From a checkpoint of a small mixture-of-experts model trained on Wikipedia: 256 experts in each of 8 layers, 6968 steps.
Below are experts of layer 6 (counted from 0) of a mixture-of-experts language model. Rows are named router (the router's row for the expert), up (a neuron's input weights, with its number), down (a neuron's output weights, with its number) and show model dimensions 0-159. Each number is 500 + 40 x the weight over its row's rms, rounded and kept within 0 to 999. Numbers have three digits each.
Before each expert's rows: a language model's description of what the expert responds to. This comes from a sample of Wikipedia text that the model never trained on.

# expert 35
Country and nationality names. Names of countries, regions and nationality adjectives after in/of or in infobox fields, such as French, British, Japan, Montana.
router:499430517458567446517504495516472486573443523473527566536463472475500524515504410539531515470506530473475500558463436439466473488536500517469475461459549444476547518490541500478437574479483493512509435512546488474469493457486417424512543428498523457546510442562483487500531521442498553434556549583508492482479514412447510503479423524544511523544483522529552485472530437461523531524548543472482456536455469548529586531450437495447520515543512576495553520543457540575449526466522491
up0:493460429410495556527467496527534451516608452533489552488534485477497551506462423518479473549521515523514540483535506498534460537559506566564534502479486446522460615530506552505466554520488484522523540474550504524500515460463533489457459508434490435435446452543463554540429485528396488516509436518526531556483480484444565488505559474415531490468457487429504533517547554487512469510542496467463600525473545516484497504538503512449536543476481452469518481454521450513459547540512442
down0:425439472485458516539536457481505451476493499505461442499533541520476513541550526492534554512446497453469465471468520486574543461488516497507563540491489519524519493537460453520479491520449474474490436561435554565532535523558575532530514471541525537544504510553480503521452403459452562579501493493439542496533585481516547427536574465527497519441466544491480579533447472513446535495434562494509434503446551475409465449586511486500478502467469475578484503491519444514544525558479492
up1:522496537513480523445519537534468536544505503496462540529505553512487484492467563474497503522511444535543431553509448529532490522485469499514528464547412469450510487511507410466466482499563463492484419403468571504446525533451490536516469483551548501516518350486502435428532482483556524496493570457495476571495515558522493521427482490483475486453495497528495584405555542504467600513472535397528524492497507530438505511457505445488502517477587474473505489497473502554531495487556500
down1:476489529514474436457484547537468534487516506479437522520536566513506504483493451578487560513468510434567521515432508477585514476598447475530551483539504505480477503503442447494495444574456518487497570485523540505589478472454515484452493436517516576612496473471498499539490555497532511435579504491419506562509538473456497512488509458444479443482554467492501565411430479493436490511507446489527491522575478501504493405443537482457503514469516527566486514499556481461536536545481540
up2:477476479502471489502533507544470468468426420559567457452472453531527507562496552514500480568567501526533498555467483464442518480439440508495528569498529489487536488573443467519417548536479484474536512408563498500524547534548569498498447530520464463533520523449544493545521454557454457445438517530556539550535485534479535524469564416461476550545527568528584482468429503514534497464520524538479528483520516537535426503510489448481512464571471474422444474494456521478497471532538456
down2:492350531564517471482464538480489454518460499451532567545516469506545448457512578518524533441521587534457509461463522451473448520478509521511510499604470508488461489494488510549492541484463471494435487495503500578474547526476494516500555470438421480527461519565491434428559481458545485530432430547539480492432495592490474490465488524535535479569534510580513490486448499567521519497521468503546464507474492482487441468489532550572544446517442521546480513479523509498551455548477508

# expert 41
Table cell separators. Pipes within table rows after dates, times or codes in schedules, asteroid lists and tracklists, plus = headings and row-start words.
router:535463514488502488530516495514457448510484578477513454539519495483484567543503412504541521481549533478439515525460487487487482542493512548475465480485520455447523585455523536521500552479464456518478500489603470476516481541445506474536510423439491460541537481539502495554499467449464518489555503545501554487456490420462524436499421511526597493535483534512510470491538431490558499557599495451444473567474454454563549543465456459469527553494580547472501545539471542564476537445535415
up0:472430524529480517438530477541497528507484559593455588570539447449483501537448550487471510516515478455494466518498504517498461567542422509537498485455532512489577382592468482498520529499501511516591532433595466464431490435421502479448456467493487459461465475502473506483462455541482475530486455504569521520503498481554469546502539495497567570483525457447558509496527535477436487429511534539499446562518498579484538530477522446466495511467517472463554463447492476521510541505504487
down0:487568489518502494466527428489498464514454529475528437523449467487567556572497450509422509473483503489527536488476485491562461513522550504513549530470525539438549445479539525498542454437497480508441494511485548536544481524519467469473529514452471526556576538492479378455596483504501556532479503489498443536498472381570443553565561458422475523529480589455484478503527473484525531459498520516481426463452545485484466513530593519511518589550490501479546523473497480481467470462501467
up1:515501438531484430503468485551495440523526472504468519492532524490507567465476456525528519498478464519531538470439453515495510424519458588572492487553478454545569568573470524509519537463504484504495470401480561517452539567535463488485541459541535416498554390489485465553537474501545487526481458493557495523530484545397478495424483519485502515453514543497431512523509506456497550456460504480601447489456554501453520441508521495501450541467457445481438473467506569465537525492549551
down1:446459494577504484405526476554525481504517574527491465530492468461501498451483463455501555540423448528469418535557531539569511504512480498487495526488522508511525491585492541473480520558505472492465489523466453592499509457455512536546512516520473499548534462505410484491554526486498546534459509495457455411463481479566532498532364477543522477485555484452519462486469477516505486510509577604425473537455540444452501469488581465604514543554512456480473466509501521522516478481476500
up2:518487590490480501541543448537485505490528445479569456470484520552555469475503504529480495502555452532531520561551445557491552548495462521532482551486512508441486517513522497546483483422548537573580474448513475433497536483444563458496467581456486439482456524512556505504438523555469443499487445483410530480526559472503491502539447453435460519512536579455519483480440531480516509527468563535481465540556515526482469449495477507485500411473536502444451520498448479464438476546621488
down2:431495509542448483433478570537550496567456520452526559542576498479489548502536467644589516517457545450449524462429535454480504457584560505478538471560435475554515452554493518525494515479480504453497529510426487592457472530536444496412512459554516529498498460529557496541502567462502554507483495482457504459469513580496470467473472501454510524540459553543501537467559475493440513451461474506484496451478553555511461436507452563481488522487489499510481516491496498532533460513489505

# expert 48
Institution and venue nouns. Nouns naming facilities and organizations after a modifier, like School, Stadium, Street, station, post office, sports hall, Team 1.
router:547466500454493472551464574571455456507490546491535521495428434479457516526597486523528516452498542464464470512505452499443456515550480553447423511488523471482546563463522560489499484526435460500464512468537462470461461493466494447536592481489554444477510444531525484526509473459507562440509510521495543478474543481424555503470465568551484511502473559550511476474528452499502553563521468503488486522466459506556591522438457472498512494542563512461497532580432541594432479451558475
up0:513454443470448527465479544490498473492508530511475546539480482559473559516498496512473507458523519491496519503510515511470491590536486451489517531401519503494507459519465488579540555541487469520573556513523454532536497456523546512385518528423482444477453477389376505469460526536506446550479473507532528500542406511501464534544482459463558532435433474510552522482505569486427477460501543530468542601466483476525461463524488510483547554486426513494503548524581519490517538500541508
down0:496530492500541544472485410505490539474479523489479573462447484495516480606499472472492518503500492423394484536505486531549487461442582523506534479616473550475537479478513555427414453521517472484455490521484492469526491494498508494508537552586553549522527534507518502487563505547511565480525490451455504483409548536456527483545508506504489457397450489474425588443453562474567571522517527482449475505467455520499526473486482458532479490560534518494474515576513498478535449535469509
up1:594468485559500500439566457506502435502501531425452550547465518494462481492486544488507565506543473512531500543536437504544473471518493550456474436508521518527503524512446471538490506498549518543500432484484593497449480528521475496488504453492551515517462474491521448528527484462539512420479556514551476514457512598451453473464521513528455484509495482558454564510522570444494638417491530456530428501487520484457491518496488544522463485468577464450446500441501498418509537613510504
down1:498570518565517517426499481589504488527566460507473550440526517528519500424487417573497508515495526459461515461457534476504521507512516462523497490490473566480509364526477409574432496544465461468523435483569528541508496442451537510461529587463533506510531492511456558470524477539431491466538501502499496488511451510484548484537498458499499515495483437487491537484437478507501507476496465566533471493455456475512466556419549460613553478469534471482565517557522465447533529571533500
up2:457521503464496496546514505545540504478507473550526564485535499473494547463484509514504545506550470470484481486482452430542463564463461496548533588516450481502481497520515534423445519501533511539525385533492452477510568540522502511515487429534553409487471541466552424456541450510451465568516482507457553539433500518580505519543506408445452550535510491375588509464459529566544550497479455515500457463502446548511442510501504520539504502474519438477438483479499487565487483535523537
down2:530535468523475508493475594524520565515481518495473570550559548587441509449490468528485456563469486444393424455571490419492485490556496523546429586517453503470501485508498454506541522515480447470519455475496452510487554522498523500502571498539523457539498439471531508457552488493459502504482510503516553536446526500510476490527503501466467513449493571449480433515528570504481455357536493584562471485449492461465503557503579476556458494493505506510513448528471514539515441536534504

# expert 60
Determiners and ordinal modifiers. Articles, ordinals and quantifiers beginning noun phrases, often about family, e.g. his second wife, one another, each, another.
router:532472565504568495513468519535485478504495529483538502543527438466450509565558463541536524502495529426439430525489469458453441528568541515458485475481543494488530571506526556465443511455434452548470459436530459476463447479473501463530522463486561454513539430518496498533533443476471506435517571549528543472472522442445541460506420514557499581511486555542554547452511497465496567517533525476468500543426501473579574570468477423467521509522548535492523517553443512510463482477562512
up1:565449427522525514457541558443493520526405550472428587575459476511498492519475537498531487534592551475485457528473495481462481540519427508512456446491409471517475490556451427450484498548512578453505490472463544509463522497532472527530462543517584535477575455537499445512496447501481529455515514486519502535559555582440497508425470500472494564464535538527504551466600534509467565496499495473494501519470567461480424479443492524495508452549509420494468514468491503520527510502507504
down1:472523500563380476481493459508455425454550552540469471549533522454519492467457486512470486469492454511484507496474555506591527520495532529503527488463503494522435498501536500547501484491569528457488510538521493542540493459506471570499435491531458513391577458467439550517463568560517466504583500568455492506466450528553421498513566416495463452509458412553542513513487492437463465501465525483509540551515510547478553578492564499521487502469494460514456474605480484519491543542469496
up2:538501479566500492492551505554505474490474467515555480441492565555534466532506484517537467533635465465413486483494510478420529504461411444560512491499508512499526529535452518461512491531452493486565496537490417510489578474556514456490524542513466481537434505503555558466490447579437523465440531511446513473456457541450525533543467417460450532530496558496476492506450549548470540459493556497522541482516499536531487442533485516386521485497482468505485512545459528504468472438562422
down2:504464512554475541541467518494515489514519529421523551515542460471535475494495479497459478535515429499484471428536584510449483457575493521435509398539484482545471481546423515507492490473475481558432480537477522522494482503460446558475491462483441468521458493500519484482553527487558526459497448437471475518441514506497532419565440498552500522507391482570468524469539537474505467464526542568537578448535514516523460487564533473520578556561487543501540584458576496475588482475490525
up3:508517507501532442460504460469497463584414499504447483506480504449516522470485518450457555475538533552465516454508517524490484453473514510448498566502456545513429478522511533517524465477428450525428484528485527544534468493544512496555492499490444579509560473584541548536503527476485549497462534424545483532542439590517474524445562483509459550461493554506507611464425498462461548497476477503514547493496434462534501547427487518472558619510530464544517484517502524425556491559490551
down3:549515457517544545495533506455521466521499527529475454489531531468474601490534518459462450529465484513503430504518499449495555458506503434506501486488494534494464471523540518519520514522513495414490565522522533560490442451503534548489424538517459483479439452552515512566452532449454548412430456558519422521529633569512564491471555551512464492482521471510432477476477442513503522454477483460504483482559404548534551460449531513494439488493595466478517524530520468461482481577526527

# expert 24
Temporal and relational prepositions. Prepositions opening time or circumstance phrases like in, during, until, after, by, plus infobox field words before a colon.
router:520435502506482423526481514564429452540503504476561506529510484466440547513504463569536561453510486484530489528462451427511490610569504564466477463482521427419511565494550532540452562513500491525494498439520492416480464517442497482537543434449553496505540441485554473538527413438473557487529477522495498456415457466487516443472466560547504525536481526556498506463522473454500536506502513471468505527437517560496526514470454456467556500469539500478542543525458545574486556452517449
up1:602503466549532509481497507536490512510469496492465633540489560530467515504458480593489549496560506518502477517450507534531523467497505477466500422519436490528530468526465431468480513509537569516488491448482521503490563500490509427463502574469516447436509370483438488484527438474597518463516489487588478551477517539493512500438532516523415528513524432501497561502542514485513447487471537494537493496487534469453491468438513405496494458541586469485458519493469529517408533479500512
down1:462466439562509502468515527442476481538506491554484545454499585537517544497456550468519507455436455450547487422496497506510460488503472524509508500527518505493601543497571487564458527531485417432487493550532535483522522560426564554509540536520486453486563419436411527495501565447525491547487460500451571510531564505490500506495432502479468426521438480503491523562498504439481475545547493531504487520584468523452488530466620482462497475482498493496437520530504456465461513576491496
up2:427435468415472461623563459472471435484514517461530507515514535549506525532550465564484568480519470466511530524506486511492518518493476513523498577525528505428540442503487488469450452527498461477560469479505484436493527539533574472508473497482539473555466534538520480528484531546507378504483486496480468542468507516497547483529407420463542569519518541477493448491459483427513435518465515520505489547543483446481545498511483500507502510516566422507488494529466582474439499480638471
down2:481499553560516483519534544427516547511513523504469418525528559492508521493459585465520519526457463475551451449495571467507538537490435485497541486509501465471568508533481395505445484477490483484564523462489516501525498570548509520508470528526437456523480426553476424465384518501584439590486435521548460457505543562488545539456426464473529513497500516539490451458483514474478497490510548478501555543515509475448491543499618463552494435457507470531458481512529527509519495515538428
up3:446522546490472430523414516529546479473494460498524514491458530444516506489486549459471580459546531552496466497547540472542522532554529453522472523502441507475413506474547509550559472474462484543459505522468515539535544570466443478522480476551453545475538477598526565466468592511476538559536559515518454493524379509518436522415467495479425518526500488505481568441451533481533566457522463485521507502445478524538517453511484474533584504600477427471489489499527496511515500521543510
down3:499547519469489499416451502594488555510477519540407544458543551527427498489553491438469476482465499450485467523525551474469558467513529561478478489540493473491468557526454483526518569492533510463574524460510461500556457525548419542460510500531560544526465518545550504517501468513525468483416496443572560465438558502495465480468426549532466494504476486555455478473496541538433447491549546488538511465531463523511544424412561507480467463463444544551475495514479451556475577470523515

# expert 26
Media work nouns. Nouns naming creative works after ordinals or articles in release and award contexts, such as third series, second single, comedy film.
router:535454551479517469558487542535465501584469583465476561499485457464449517527509493499585510509504481440464528506476484444492420536540550538464468492492554438457508548476528544498470601506461482500446481455531506493421491492477478468500518455497582493557532494531537546500470460471519523465535544500520526521475525449504542430487476543534520506542397514565528493430505490482557598520498504521483458529469460463522543547470440384460500514495543498470506535543456550565409553457499495
up0:548488423483506548459516525539477524515532438577492550520511548521519493480534493545446562426506522424565507528527545483492474451509531437493445526474478464568534509442474477538419536545572431460494537464514462530509468464441500504453508452499512404447426493512444519487453547492480425469534434486550458521488457465529456525484501481564616520496505503506550576463516505576481487474500534493544467542482481546487452473506488474522518481562459533573521497539518510531476508411551551
down0:495552502518515511507556446524507502489454484536525479467436427504478510488568518535480494509424487494469554480509533530496467570524492522530444453599562435462520409607503545457562438515549487473452569492515420477483454526507551493500517455531475461541467478484553469529580560484503519500453548516515514409582456481501471546541499552500456467512546530562495574426490507489556466472440498482496511553551458534441534480550510512542472480533455467436492520485485424484527477542506475
up1:555493481487514517516576508466538472588456461483476563538493484516487558519500458472498517611487522527484485469507435456495563597496551555571466481559464373464505547463511521515481484513560506498521476441475546466431509501493477504504553508523543536478524463435543524505512453513483439540486507466541485522513534550437544409463482482459441496483554603585463505527555512513474565426513430465545517512548506466454489478468488516456497507510503468449466470467469546466497507483472573
down1:488543520468442463497478451522452473536568462494504441476476558471547508449494490505522486502535490500500476462443450424472591504535516499500533510495483515479541441507538499467513487452515557521489501512510585532510455532501559515441536490466458565489533504478465520543532526541511483475555566395469472546520482605496479519580532433548515540382452494517499465498483440504504466537548496450378526527491525494432478475451519503450528475554529535547456530526433456517532475550563572
up2:434502476416422517564498450553477382438537483487518534415516562563480487525461513494536502527526533560590521546484401514460579543470502467531482569526500464456437457489526496482484507509496498446532552448458433494514535587543578462535460588564549438484444484484510450504459522550507489556526505489483476504515531482512550541534478457510527552517530470458500493512470499475499486495503473516477465576515502491489464440553510479514506473474471438481517526493471498456424462557542464
down2:483504479502525561468455519521530475510501464421493526483541510526481552389516567432467531440444547422465468484527540497481454500535584482445444457506528604539517505467515472495516548553453546514456517489457497513503470505506498453548497468510469493536573511495491544463543487534563482544482535483503450493432533500515499431506520463516502514505548536525448394470551459501442523546533448552533476477483519536467456521605479519485591438428448580507589502502529489491530488526477467

# expert 30
Location and time prepositions. Prepositions of place and time heading a phrase, mainly at, in, on, near, across, as in at night, in use.
router:549408500464519425545456513556458432531499525472536495537500478468460518508490440559533522462539515486479479543489472498473471544517525535465455425443488463455554570475557553457474549513480460437440510451552510451517458473470422446556549446480583437498542447562520498532509483480469508456537487531523533446463498488471539459494491534485536515554477536548503534512555530462550577559505493454498540540432469523509542529438477474480484494489549522459520550553470572587464473452554446
up1:538502464535485561477575574477518515542529497541474595527537515496417511463460511509583548495525477516484494559470526524571469446504526472479521507487503495518491511538452432511491507526517486487480436468508508567488461590504453544474448538488548530441524432445476464469526431480608573486471542460432511522489503530457510438430513507493497468497508537472513622522491520390451542490555520518563473502447519446452491491480502450535507532536485485497434450427468479470461483507486557
down1:389495488511496502504515493425474516571516565510465519532498524520555485477526531479599494488462538454475490453521529533440505536504532486564484503483482574425468441514508408533499612549517515407531460488482507466484524526465545499486464472493490506607592487519481477581520497465466555485494542479500492501527485522509495411507409446501514487492531464447489569558456529441399451469521498551420481497513503489516514528475502466457518505536526567482505519487566448535514514520478549
up2:449445490442476484552556403476496468471490490438548422542522477547461524534512498492459507488510494532527570573484490460501474514451445501477535590464514472438425497527479458521522455467487512492534525507524477453550500508562620454515491498421474513521503502485539463522506465539438380504446486533529479479549474535575510489610486422473504577501508564442465488521435506417464468492464533517507503504521483431497491516546482573482530527516520485481545460554512531498513513541544481
down2:546442449529528456551453554487470438428455522506485561531507518546468527540498547519493457492423446463507475533500529447439562541561510583503507460525506432506487484511476493458415458480478479494493523481414524499577504491486539480496492444619525529524538495499530464514461531527561455529507452474509454463506497525507526505536471424449574540516477531510459508426494536491451565486514451439554550479471489522536506520511589481511522512492483562544472499413431455482584468531567499
up3:439572530503482468550488414529531531479427479583574485565418471487540465475454539507483550433456547542482549485516476480494543461521532553498503533448516491478469456510473472525515493445461558584495488574417493539494542435543482504498466506511444452558571539562529506484518449459499561552491504494560514489515446481567425496545561421488464551486473470428529584494472530512523537448491492522494514478463453490538530513508497567499523500560470523518516486560524525441533464431495495
down3:475512482512476507490491520473581548427443554462518528473492506545442468540497502439485389473541420488500409531580453504516476505434503497439459533498481562430540541489580515495509530558520492521467579482513566522577482436493533440490501453567519541528473491535511569534464600519496534534477472468515547501468530481511486467508539482428499485527469537481482482508513535469407543566482516466411557512442468477540504446447493507598517487535482519455541504490485530505543495520493485

# expert 12
Table headers and separators. Pipe separators, == section markers and column header words in wiki tables and headings, e.g. Total, Player, Apps, Votes.
router:564455519492515459502486517532433473541459539479525487522513475432457506527530512556549524558541534457473512486439481479472495537547498516441460415482531433432519560453530549455525556507474467501473505506522462472492465515451500419545535531467532468505551472566606450516550451414494550475511473564526544429515505459474477441432424545559517562518476536551493507456494435491542515564562512510486489551476492497548537538486426479487573491546519518476532533511442528510418518434515499
up0:542514511484500541462491494457514470478581520593435575478486478521503498511473511498495413514472514437497488505503558447513488523485503517471499536462519439524468511507564480485461518523473475458506530482620498481441421445506490491456466511514476440384509442514432514427462503575453465515498477555549462582512498521540524556550466489442581519468516510458528490571524507524460471481465546531476507582574524470441497464501533498498472529517499448436493494501542620494560511449481526
down0:550554505496476439538478431466554504502568450515540511568459440486479545558509567515488520584479495502517494510468513485484517471470622465505495469518469541554515489511488555434517446444461461586506458518435453563499473501465488482495467527410459525579493570525508480475555493447473485506498489429438546533454515513478479495449553523510507549487432552558471434455447496472544516507463542507450476428492579543581473471497543575445520554516483542469531505490503512536488454474497485
up1:528527462485512523455509491489519503519476538532451627541554516476491542533474573495583495506494613513496465543432474477434511520434457505458518458565456433484495521487444485518436418498522505509488487479518544513486488497480505562467508494539523497510496408502530422548480434486562560477413522443522505586495502543486503542410548468510458523566573497510507544466540535485492565481490508430516498498491507462448492559505478539469433516476457478567441419522479533521504494539503533
down1:565544461541469460425513458434462472502499529613446470442520489506453468514586512481468485536536482494527566454488477458505437503406536461433526525497452483413515461482543541544475455489527551513488481503555527592572489534473527483515441443501470543488553447453472554463563475490499531472518563496471494553512421535532486459539456492510456539527516491502500469514492509499487513530477528409537505550570494510447532502461555495445520549482552476501445571547507533522453542495552559
up2:493441496455458423568482474571514442458516441555483511393480449480501487462511447512507485481515423495529582529538442508469487474444417589535506500495493595507502431536468518540525456492525471542557492533491502513544533482530542437499453532478512442459463504495545508582468539519429491495451455507609504536562516473460564586505464453441448556528499527518527457496476526524504492529477460502512470527529454514473512473558515476495549500443550447451506445475487497528546490490564485
down2:478503486434543485450463553522517442557479545547427526444527502482445509437467504459496489496503492460535495483530491498511518449564431429487479475547582548496612450497592554543486489520461512530500478487410457512442515497517511539418560469492458505502450521577497449498495421491532485517471492487516495502453511512514547522465550458489528588557504441519458493536464448486512527533585533511563509504521518516503570429489483515511524451468393457504451493482522534544552560548508447

# expert 49
Infinitive to and for. Prepositions for and to after adjectives, nouns or thank, plus modals could, can, should: thank God for, rare for, able to.
router:526472555477564444510473537570471423516511545463544439504490433496467536540534464583548498519538488478502484508461491480520466562532509553443482492453549496427549534445529545489498526469434461462496468456547452424458489497481438492527525484502547448550512479561513468536516502444490552497533501487543528468446453462501518494447445594581531514500450564510545563463561431450529541527580494481474481513438467534538531538517466501436466539538494529512553544567432546538471524463514468
up0:535547498534487543470559547555513617489530453548482513533553482507497431515521514532461475465450517506468505493524527539489460505567539405544512503400504470497560460509504522514469528474532517481488512500571414483460459437488467499453473496466487463500491498521466511468461523558481487500479468557517470559505475506514504527479551470456558495495476457429604579523535576529447525466526527538535534518441454477524444526507513443377512469451483430559552576553483462508510454543470491
down0:428499526517506432417525492563527493548456512506514546510516434472492491534467530491454526465531419539464475537503525518557520477463521539524550452485537535499537512534469534497476531443458550529459475536476523498563464521523447438437419462468575515484482582493442507468482479447513527463512548492525542482439556457492553569490523479449493505594524555487473582523535555486448543512418493558394498467510568495540446542509521522588517462483452514485509552498495421482527501443511496
up1:512528458478455508495495561492502525545482490531469511492486536512461495509482523454547506520487553479541494471520438509480469505547519508450505446553479480497511459521450437446443469529513504490430464409495611510404517576511440575500512587549459472465556462500538428440485453485546548469527503465557486493437575521497436470464537532515477508469463496497479469469499489405455545582501607476505515510576542482557508511537503543529411520552516452513508448453488537500532474523489567
down1:453598494539489513481488473447550473462506526453482460436471561551430547405543457501533569508456394536519529570513499530505527523572545467455483471519425518507477481462504472489599505586553443490489503524481512514430462481533543496527545541476524555521536531513488478487516473476490463477504514480434444574517540506451483499513504464532533498559520498500547487539434512465444505541457460529509562543555462552477556541453498484457474552482560431460522535486547438461523481438462462
up2:406452499425487461564534509477538427469516460496541460465524463502500490525527486532537578565541480556484580525540482515503480495465422482486552551523478565429487510550496498523469484460493411483577469446484548491514535530509576473525496537510474448448464497441570547452466555504499451505536490504498514454513490547477500566522494448416538554481520562459470497519455452517503452498498486536453467504480469510542511435548497481470530458431536471473533471574460516501463567543595423
down2:411501533500440555494490521465534454519434466489434553522490511487563495485473503525471480512479473502553500470481494535538441557607526496514485502535482522515486486469455483552497465437527461528468555531510442544418513552429432553488495494580532542512465539511557473497457524513474557522487501522500518509460512495522501466476465508446524531499489513613488553455465546481521479535573488475578500377471516529557572487558551474533540507493491560482529480429468509453534404451449442

# expert 23
Copula and auxiliaries. Forms of be and auxiliaries after a subject, especially was in "it was announced/reported that", also is, were, been, not.
router:521433530474527434512492599583475439511486545450505531477498464472468517544487468557563523464532494457485469532512468521480476570536527532489442457477514452453493515488543507505468547501465421543484513485567434424405478514475472443537543490492511447575516491524541503558512474480454554464528470521557544462479490447497521477431448563537570498545442552511570503496592514477559534540525542510449458537436495498556514556501455485441508527513528532486535549525473545534454571517498449
up5:570534512512487561457526537519540474515444545488520449505587519438457544470484596580520478483428563480466456466541501485556482517501533488472544545425473531538539489500500442512471435492456523533492490475471474499458505531508525451510489442483466542485554524498525383477537434500555496509483532443528533485523568426518495453449455477600448498504525407531468578457473502528459475543502527499528473455508529504468502416499535519611485531471491504544531520456515449517548445485491533
down5:465493479501497508458432456574499565565482517485492411457505537520449522478477512537491516442501470467485523539550502446520473504508473524495500467540486486479481478520508516491530615581453418421466559474507486461478537461468481507525527458475470470516519548447506544554469490522537416435422492529512499552424451554485471450516449481415521423561507460517586547457523594554527539532525524472537544550508527502498480468498541543456510544452489485521513548553554476505454549488425531
up6:494553456537532493491512573410534453510452500515554441464461512518471478503472525424525475507504473463555517492490462516527518557481594508487558480541483505472528502512463412506439502457487595563427478532450504520486546540499466567459514509463578519470508525538482405520506542546495575464472527499485499477541435498468523476544465524501444570513519538479494545538497448433475532468519460497484500479520520365496444461483536547510469531458503505372538495532441524499554462484478535
down6:457569459522454499527496529554544615532545554493455519494502558528470534480548433500495509476455491465545535574498483488587522539497496521526476459532528435455485438537571500504465514497518541494522457522468560401432490508524460413559478458461485474495467426463493444527499593487462537521478492484490499566494464478481526428451494534504475500470483500425507557476435509556427502548506525459489582547515552477535463566500561529549466492539501476478521516510495476509523539531425425
up7:460544414520533478521526427486524509529522527500498512463561565571576504483511536537445432447498485516483476428546529456491463470487523471511508574475496546495428524528464522482422502493473546459467446573496526565510500448480516516495451473526475562467595495454433509490566481513462523496549504500496454463470546506512471535558482427464510462545415491473544464536438550597448417458492479510505509493510536491538528494502493521436504417407542560478477570513497487510575489503501488
down7:460516512534482420578455469486439478417482474560512576519513503403543521512483488493477545446523436561520498501467491478527488535561479532490519536495532446442497547473552460544489488467554533477506516403483458473461537460470539463474437410499491494494530568448562506459494468446462573488497524469513495474482446535545567542527437563482537476503477520584487535472580408536548520522497452508526468500487488532579438487530506467512518526512562498498493441471512497431483534518541573

# expert 9
US states and universities. US state, city and university names in college sports texts, plus preceding the or commas, such as Carolina, Southern California, New York.
router:578433542517508447516546525493460481510450514461564524512439459498477569546524449538527516490542530460475510571472450412458499531546559504454474415461591452499527550476500528422473524525499493537474449497581512446504490485424480481551535458477499466539526493546513512515493482457447538461525513580529549473467520426456507456478453573496502508562448536504485489459492447458520491519543544472465470547478499493552541559483456447454506506554578578471543536540475508565470521470547456
up0:485432479542467537520496546483517557476474505532520510508517570498534500578515445540484450533508494439450469523516509534513547531507491468434535473440527493569536507515497517551442518564524433472540506496490443554435480499452474548453542484430508422419529426411497559537474511581459427543517455504503508553508513544485492528545486545417597479423547512489520542482551518551454525465484505519537513554477500452428498494479517459494453491452511415523495524523496469514518392506500466
down0:425516473538562487499486504525545485468439508491530595526484505450505456470491485522461501474482523483420506558509530512504440509500456517537524538464458516450547471553527507478499566490522505557547544517481472497548509509564544439481504480460459515504473524457524438503550557403462482507485527435505417513500491474547471460505549411462521512463481463555587483492570565464487555456567506554482531513453483482488462412449571569534497490541474532477534530460452574489427544468530407
up1:511536414530493548450544470476536500552468540530469520469511490481483526477467508540534502571552499484567531512469523508502498501541515576524465456542452431541505574504515455456520536486547538546452477477493546529526537489471512494500559516517522539490522465469424446459544431396455485520553419489529494605446481595502463404480510539508439530524462516523440577504546445471516525456464548447508431477483506516484466492571471551533417449504480501518510486447555534448460491498487530
down1:581496538580506464536450458506494454495481531536482509465584613520549475476504498481589522498445483455481532529512484517562531529475515398504436556422489492452520454466527383576504482544493432526551438575456487496488476493500575435542528561508476498456486504481521545481507441472456540485433482463507521549461481500533482486526518475485550533537551462424539477526454502524491557519496480548472490525511473469532469480488521477596515417503492501527478534506450475541487431512531522
up2:427456471513504516527545533476510440490500502471542456523500529508506566498564521512511496508509493545508516486509451535483514491471513448539496552427525511499486537516525504542502415532587482522521541479496519496550563600520542485515516550469493462486435463464579458539407469562479451509484462472403473456534565496543516571545464440494492447486517569420452466494430535462490540468453555565495452476509508477451454410560481548476496463471583461504462519555534514449463563468497466
down2:464535472420506496545507510557568417479437502457536482535509461481502486499445472508501597459495527497524460450518569439377502462524438497453555448533498527538550422531545432548482549478482435506428531522460471580453536466506462519478551463490456573541510462519570485519487457447568506523483457512516473503479548496503552500464509492542500561507461530580528505490557488533514602505510456496551429495494519508441503536418517530485504531465453509530479546473510549463488521495503512

# expert 1
Perfect auxiliary verbs. Auxiliaries had, have, has, having after a subject or modal, usually before been or a past participle: may have been, had sunk.
router:454446528494510419521482574539483491527523548493533543511525488480448547509502476590533524456548539429466492519440441473485437584540532519491462499519533492432501522478554477427464513474440456528465444487554444476464459494496475459530519467452553436532502501548525497542513412492528535476542493527507547444517548458472526480458439524529548522521446512541598538494532478522551508494538503448443456541431499506482537527495426455415513501446538542491538523550476510557452573502499417
up0:507514475535488504554447523564536522514509473516476541530519426473542497523470445516416515513448515459470522484497493559490516538474483546463530485443481524531479467539509545496424523536558458468593499433575450511460435486413524514473485511465469456539416427439452523437397535527473496533524542513540472537483521497494518507576435507475575499466591489502554571544528481540416529537491505511508521601472490501539449467501532459427515500478463451528436512478493526544472492498470467
down0:525490489509543490485534517459527491518440514465517567504471515572470516588437393461550486478558556444488515446511525425473501525472529475489532466487516509431507476540499523506475492542515446501532511493500491523519442451513588482529492509519504553463455482591505424536539453435471539560492541492482490470475553381510552464524540496524545487533400431586532496537499476446531496574495446494544533507493487501477494539459582487523532602568506493443492498521499495452479458440519492
up1:493504452504475478541543435363505482519434479426451523527541523452502465586464477508474605528535471448532499529485502474513538531507490530466451521547458497541460498541425507495497534528510536538531463396501593484444540567507496482499513570497516518469525464461471483523517540506534503546438528473479460571435510550531532472398513491471426544480502546502414494516556477480463572517489502540594478493469466521483495524514521565534423509499474482489442484466503518527484472484536545
down1:477462523523391436547473446483523467486535516523386519502527454535503525544496464499466505460499455455480446481496512596525614539481486482541470541530479504504532406488560495456527492508527507502546515468492473566561515425499528450501457521500530563506484500453475542506514414591419557493546525477510485591503475513515514414512521503491444533513501490479516532461489513567495568530537488443425480533533503464467456458487556509540536555444460434535555476491501538507504553544503486
up2:458439474534488448451461534502494453523469481508608412494456533530501474498549432501530524539520529533521485501500464541482458505522386506550503487496511540515522530539526488486510456493486426531538509473455507459514493543551528469475539508557477468453448454409521485554445487563491444517534507536503507472496519509504488499501494448513463506524463491477488517513414492496562434545445553530502492490520514510524469437544513583546490414494509378454506466616464524494565456525615490
down2:422512526469469449468451511468495537564496479482471510495545514503435518500538553466546495444406476490486518450442486444490466519572540425519520481548532474556510463491572504507494492482441469544450526576496523538467554461513509543476532482461506506555505481504566497521479450557596543505375502537500529523447479464550452433468503463591563544476498457595459495506536508435509523514507533465525449524509542511450460557467523508527517445487410527520556423496533487495523475528489531